config = dict(
    num_hidden_layers=9,
    hidden_size=224,
    n_experts=24,
    experts_per_token=2,
    d_expert=192,
    d_shared_expert=0,
    hidden_act='squared_relu',
    moe_layers=[1, 2, 3, 4, 5, 6, 7, 8],
    router_score='softmax',
    normalize_top_k=True,
    routed_scale=1.0,
    balance_loss=0.00156,
    balance_bias=True,
    router_cosine_scale=20.0,
    init_std_router=0.00636,
    lr_router=0.000582,
    vocab_size=8192,
    norm='rmsnorm',
    norm_eps=1e-06,
    tie_word_embeddings='early',
    optimizer='soap_variant',
    learning_rate=0.00875,
    beta1=0.95,
    beta2=0.99,
    max_grad_norm=2.0,
    batch_tokens=131072,
    max_seq_len=512,
    train_tokens=407300000,
    max_steps=3108,
    dataset='wikipedia_en',
)
Below are experts of layer 5 (counted from 0) of a mixture-of-experts language model. Rows are named router (the router's row for the expert), up (a neuron's input weights, with its number) and show model dimensions 96-127. Each number is 500 + 25 x the weight over its row's rms, rounded and kept within 0 to 999. Numbers have three digits each.
After each expert's rows: a language model's description of what the expert responds to. This comes from a sample of Wikipedia text that the model never trained on.

# expert 7
router:533509498510504471527482523440454510480515508516484485522505528480471507500524501487511534518488
up0:495465482512533505447502478476501469488528504499525530497483536528509518490480464498473498482468
up1:522498516495459529500460500498460537504480465500479457489568482541487466513544526462470536518490
up2:491500460535513487476526544521477488530509503493496441532508483495492506513466518544490492509446
up3:536508491490476507507507513499507519539447507476477495530496500462460549512471523516469522501514
up4:530527500482524536466467508519502492483482500482503562475515524460537489533508500496489453519501
up5:566508491465527510481529469551485491540494501521510509495517489539435511495490499479487493502505
up6:455488481519517513484503481478462508499514509483477480494528501498495522506484502480468496500566
up7:542536447506491489495450484541524510528472502530487495491483460484518487514546497523497459515503
up8:491482495471552466502518512469497521493515491527515521452467521464486521491497478511502507479504
Capital initials, header marks

# expert 14
router:496488513496464501549482485496423481433532517503496481514486521456526534490471495480440462503452
up0:515486487485516527503477488473489478531526526468493518484525500531485487523462515504492513468498
up1:486471497465505512514463513492503547471525514529496490493521512491483521521529493502572495508512
up2:484503475449470509486509518495523497471545524513526468549491487515514504530544482484519490532478
up3:505479525492489505488496482550476496508455500525506481479460481469451518496535484517475485444519
up4:467483521487518508513464490468472499487463449483476475548529517487507508503500480485504504511507
up5:517509443492467512465516464487481484499531483534521553482547443480516489540513487506499498517491
up6:489511485510516523497494524494481486503488475495502494485512501484489476508467497500505458465446
up7:482542476493510539457479449510546459509510509501516552465455521505470536470476467508516512505449
up8:519479490506514508462502491509472476552484508509520508492464465463567477542491547506497541507495
Nouns after articles

# expert 21
router:503525506487533522499490502525516500482504535513497481503460515497503543496526473459499521498553
up0:506474496467522490506462464501508536496513500508518466508513492533535525531502496506510509530519
up1:536494474467500498479503530539545494502480529501506528457505545499514483472527479487534562458495
up2:542497529533542508519568540492491472457507529461505479507543513506518505478495474449503478538494
up3:489523473466535524513535498510535491495435484478505525474504474508471510502530459487531505564512
up4:479506501506500515507481495480507488496450480511495476528524511500508514546485496467508538472533
up5:483494455482557506501521469570446469434484490497518496531532502512508497509489480484534498506504
up6:506548487498501576524453518501514485512508511503490472439485501507461469525505482506503548508484
up7:535484486514498509516497476479509484471546507528478478502495534516486520514503530486516546530477
up8:517497507492480523490487493482537482512495529461489531457503485463521467543492516491486482561502
Word endings, closing brackets

# expert 16
router:508496511497503472537497515476499457518469526468491489439542457504449484511511506526508510502493
up0:525506501499492501501514492478519514499516516521546487465531476507486519500472481452497533513530
up1:504474494470503539463476509541456458520514508518541487510494568512469474484583508483501531529510
up2:485496552502485522469512524497457457529467507513487543509492478514448543514518515482497438482509
up3:489504502481488470484508515531562485508488471524497461493528512487473507494528506495493541493479
up4:458486535524494480520492509504478469509573472514499451513523511499476481493493495494462511515497
up5:518465469488547526517496474552462451476487472476501505496517488454494464474529484461503485514548
up6:529511493497489477499499540531510526498498531480537497501508574503480535460534468502523503533533
up7:524516526504509496524536533510517471516492496484554488469492525433514512495500481517562539483515
up8:516508511495531497456471479467450469503528519489496509535492501482495495525494529479498469496463
Spaces before numbers

# expert 10
router:526522513493532489511506505497533531472482522521528515561510520467514479468457528522459501503473
up0:510513489500510498463516484518509495472489459450472482515515524512515500490489505539492517492518
up1:490477477466507520466511521520461513471505483511543525463520542497503494496481490523479518491533
up2:498518517509491522504460485523527505550454495513508482493497518523475511557469487514507484484549
up3:475535513493550546483515475527504537536456497491520497488464510528526475565490530496494501503495
up4:484455518503493492413538486495474497534534482492552469526515497523481445516452493521462547509514
up5:466523506482512487433442509520475508480516496510496529514438454482473466509493471540542541493488
up6:515459494555503511497506525486484463529500468518459446491486532518479484507516517506469527544488
up7:503504481488499493454520501530492503487484504499464520528524511525552555471508508505501517501490
up8:523494515497472515467496548506501497519511487503451512494511490527503451512492484510505511537461
Word-start fragments

# expert 19
router:510514522504521467494496483526461473498443505506467504455516524531486448455468471528544480513495
up0:503506513496540532517490493538493478527484439519525486486507497516532444465511479489509533523502
up1:528507521523455520518494495505489526468520456536519469517474524503590482521497473490504556450528
up2:538495488524497516549509489489504502500498512455476492501482541503483493510516475491508513542505
up3:485493479464504501470544506521499520498455469501484493501511491523457485499519491488484533506508
up4:483480488503523491509461510476467473523507535498513484452508520530499468495519483499470520471507
up5:467522473460525466496516497512455505563505495530487499520522439517547535498468503484471493544499
up6:503488439486500500474487507555460454519499464491467445531505489509516496469479531523511521546486
up7:546463527500552520504525495504515498490499443520473513516531504532478475498512456468498495504525
up8:550516514508496467522493477479467501517479562507514518476477488510497487502488560484501503530514
Number words, Indic names

# expert 18
router:486487489519486507511474516513449501502492433459549512483491509515474487516539464477470460484533
up0:477512500478558480489486543524455489520501459484448504497521494457492481540545505485502530530503
up1:511506473542542498484526483520512497452505501503445499497486513514490530503485487517515478480477
up2:494477516470469470507476490507494416478473450481509488460519504510524509528529503488524508523486
up3:484510449508455510478512463513527507491464527510494469481497523524494500507518481498492523440504
up4:491510523495490480479525487503483484519488476462519469479519524479505549534558506498506495472481
up5:485521503494525505515499525470513510503480500486448472511491456504553483509510531488482524515479
up6:492520528506499555487481495520485433528479495461500510515507495454509502564530511491481456503499
up7:476521468512518503457494485478493527489543458492467515479496504549508487513521477449496497512500
up8:502461515500498526493482536484511465521431485487504454479529523523502476485479503525515456507495
Suffixes and months

# expert 15
router:522517484533501487521500536514574516514521509483488479450529500483571519482501480512459467480517
up0:516507532472498501468464518526470473484453452510540525513472483481520474503523493452468501495497
up1:517499497442510511528484487467474491501513482495508500504441501518512461472498536495501491452497
up2:551496485518486508514496529506486479546473519484471453473528476501504538481485457511529486533530
up3:486472512498499465502473514488565505509464528547494496491485511473538499469491427474480437535536
up4:520492521565497487527492486489470547512494495507509475517510459473530477495510510471503478484483
up5:507507492474439527502493470486491547486559507474465480512516485484501502503478504496459493488486
up6:490507467531483510482509534515532480497501521488506436505504491490530501541495507475501487495456
up7:471477487492540489486492492494459497495541464494518467514479530455529491485516480484537505474459
up8:531507481472534471513512433507548482484495464510516476489523500493525508541456500501517468533495
Mid-name syllables

# expert 22
router:427524512525464454513517517520499512487501506519499532512435522490504474457449500461495525479481
up0:485536510545480500523489518539520474557472528538500522484486452503449533487502521520543502496491
up1:467537525488482468484492546488515491489526491527499531543509506439515557499465502489493486482528
up2:525465491507494526497525507543520518509514452534526499526456498457489511502518402460457503483514
up3:512516513514462525487464475488471517518502503481506509504472465540487528515492510484458515479532
up4:483519511483515533483503519506475492509484500532499522500489515530515502503506539483500530471515
up5:500532513551471485524504457542518458478479495490485468495490507476499451543514520491517529511506
up6:506483482483506484534506542503455475486518509527540506497490518521484514526501508528522523456470
up7:491469469497501510519510485537518475528488492549513531514522481472492484492499495451507502512525
up8:477495488516503498445515532512513488475493509490479496539446510552526553472493484525550480506506
Verbs and inner syllables

# expert 4
router:500535495508509523456501467515485500524481460520567492443538462493474535494511517553511474459514
up0:520517515504531494503541484530494491514470494531503481551468502498495516483533502474511447502490
up1:552500481527513451501499523471472508516478509452493475548488485517526489446453585506490522522485
up2:499523524518468525545500498504515453531458471511492511501480505540542531513490489508512512476508
up3:513491510460501544516502496498502531501486496532451518510533531500500495501488540514465499527472
up4:513545495495519481479491475526514496510483478500494482539514513518513504511471450498482513471457
up5:521522497527549502481526529482529504506503471545477481499499526506483561499484431502507477492492
up6:516528520452479501517507485500551492511496542502514521488519528521503468518541466468531520458499
up7:509505542519508492442477520497519456536511493509481544508478454507516502507532453505513533503499
up8:501505490510518480465509524558480507505499531518474511501525468496512451514508492513453519519513
Capital initials, possessives

# expert 17
router:520483466498491503508516514513499525489498513497498494527527465531507491551499511518504519530486
up0:512577480508543569487486493531491532516491468473473558502540512559494506475503451488485500496480
up1:486459532492496514553502504498505496494499497522501478497476481507496462473526522520531480439498
up2:507480491490553483469458534473451515483499482471499473515538543470500489491520466507497480534538
up3:504513517501510558500509494506507507487531502512488501489516515533486533536521477501507461501485
up4:501513477485494498487503469498503541498541506463483506501510473505511499491480530477474507513508
up5:519497455538496525513480502515499502515473503501559493512498503512539520530497470504498475441463
up6:524514482525519483462490517504535489485499465469483494506484504493490524498542485523525521507495
up7:505542526493449522522496526468520460494461511511479509462479505435474482459557495514512490464489
up8:499480481450513473557475503495451512511488498495431488503495470519506503490517465480451522474496
Name-initial syllables

# expert 13
router:505502434473499489499513467500470505525434468505461529536501466510516500508496508443492478537499
up0:498486480476535488475542555475521496470563493499456510521485556511480539519453504526471509495514
up1:534475523484509511517506479489481509508496484504496497486510507472530477533482468475524479435574
up2:463503457547458550509475529490499488543477490470515474497472519491516519538501564515479512510460
up3:491522450503511503499499500514524478469529505495533484504489465494489482495524481436468470508515
up4:457477476489517551483533531543508494540506502450539488501507517469486544500501455502452478483509
up5:525504461449499518517482509484498484518532481452487497479507456498493517491523496463452542502525
up6:547495518485494497498486477490550490451504519474524549515525430466534481524475446471486522512505
up7:491526506491467515469531521509515531528468494498500462510491490462489505535472494463502496512444
up8:494497480466497529483497503525516468504499494525419514515508543499465527508444525489508499532455
Line breaks, full stops

# expert 3
router:500475517476525502492514519509493543534483468494504486504498477494507502503526517505524473526475
up0:517504528550503515491509502494500503510487466500477558492532542462490497502534505494485526498513
up1:493485486498453525534494488508490510530476488472540544510481498524498505506486511493533515484487
up2:542481484509488513515475479541508513582530517477504494505494497484505466517570499502506522563515
up3:543457512484501467486498514515466484512500512504459512478502524543498474517465524487538436508491
up4:545523494526535529478518529522481543497451468501524484506498497499519537501532500507432516498502
up5:500461494491499527483499514516461514514498509547519474529504464476527512482504502471549505500493
up6:511505500456504523503482519495520527500502510509547474474539463464514521541482525508486509536517
up7:512482527521535462521460508473480477527558483522466482465499530463524501540533508505471455484488
up8:460528532503477511453519484504447525488489478525484498509469555486493501499540480490495550528512
Verbs, modals, colons

# expert 9
router:543431502491482501488515480522543469506499503466452525496487525492461464474507502510508494566520
up0:538496495489510520499482519522486490528491469485491503493525529497476473506508519474495501528484
up1:495441494487464503514494480511495488493484496470526453567500524492500534485514505571518519517456
up2:451478468519494553549523524461485530526512457530502496492475532479492484522512528474496445515509
up3:509458538493472500506492490507483493448474471475503493482478514487466501505520474520490529475484
up4:514457518494505498489532518494457539537556469539534497517494491518524531470490488433493538470483
up5:514492502506502525485504528521477520507468466433484438496519531463480563473476535521538481492500
up6:481513484518515500502509468502420468514521514510509516471505489462479489516487510490494528501490
up7:502470509528464495529468521528475483509476486503454513517523520490483471492511484487457511494558
up8:514468486462463511539472503548531481532537529497505433474512543484478483531505499486521500487498
Brackets, dashes, slashes

# expert 2
router:488469507480515484493467533474453527512542472493491549467520493530548461489439497465497508479475
up0:534489452455491479513484490505472542504484478489536500532510457525492482467462479470515456522491
up1:504477491502511498466501470518509504477463502531495453514584498526482498504487459521485512494495
up2:482505498479502517499485438546554493495537498545533518496536444522481488488505481470516507488520
up3:506500516467492509507487489495466537528523508499506526523503488542538521568485506511495543491507
up4:510499512523505525502483505500513525473480464502453461513519469474512474463480503494448490529509
up5:498507545536485495489505452497500474493471507491490498497541518477487498516476459475486510538503
up6:493475574518525516469468496491489451549554447485488539453478482498553478516507487467511496517503
up7:486473521486489466494497510519499549501529514511522483515528480521445505538505476479527479508487
up8:520465499515505568496479523510512553557501510528490499496518503499483498522501472476505517485524
Ordinals and directions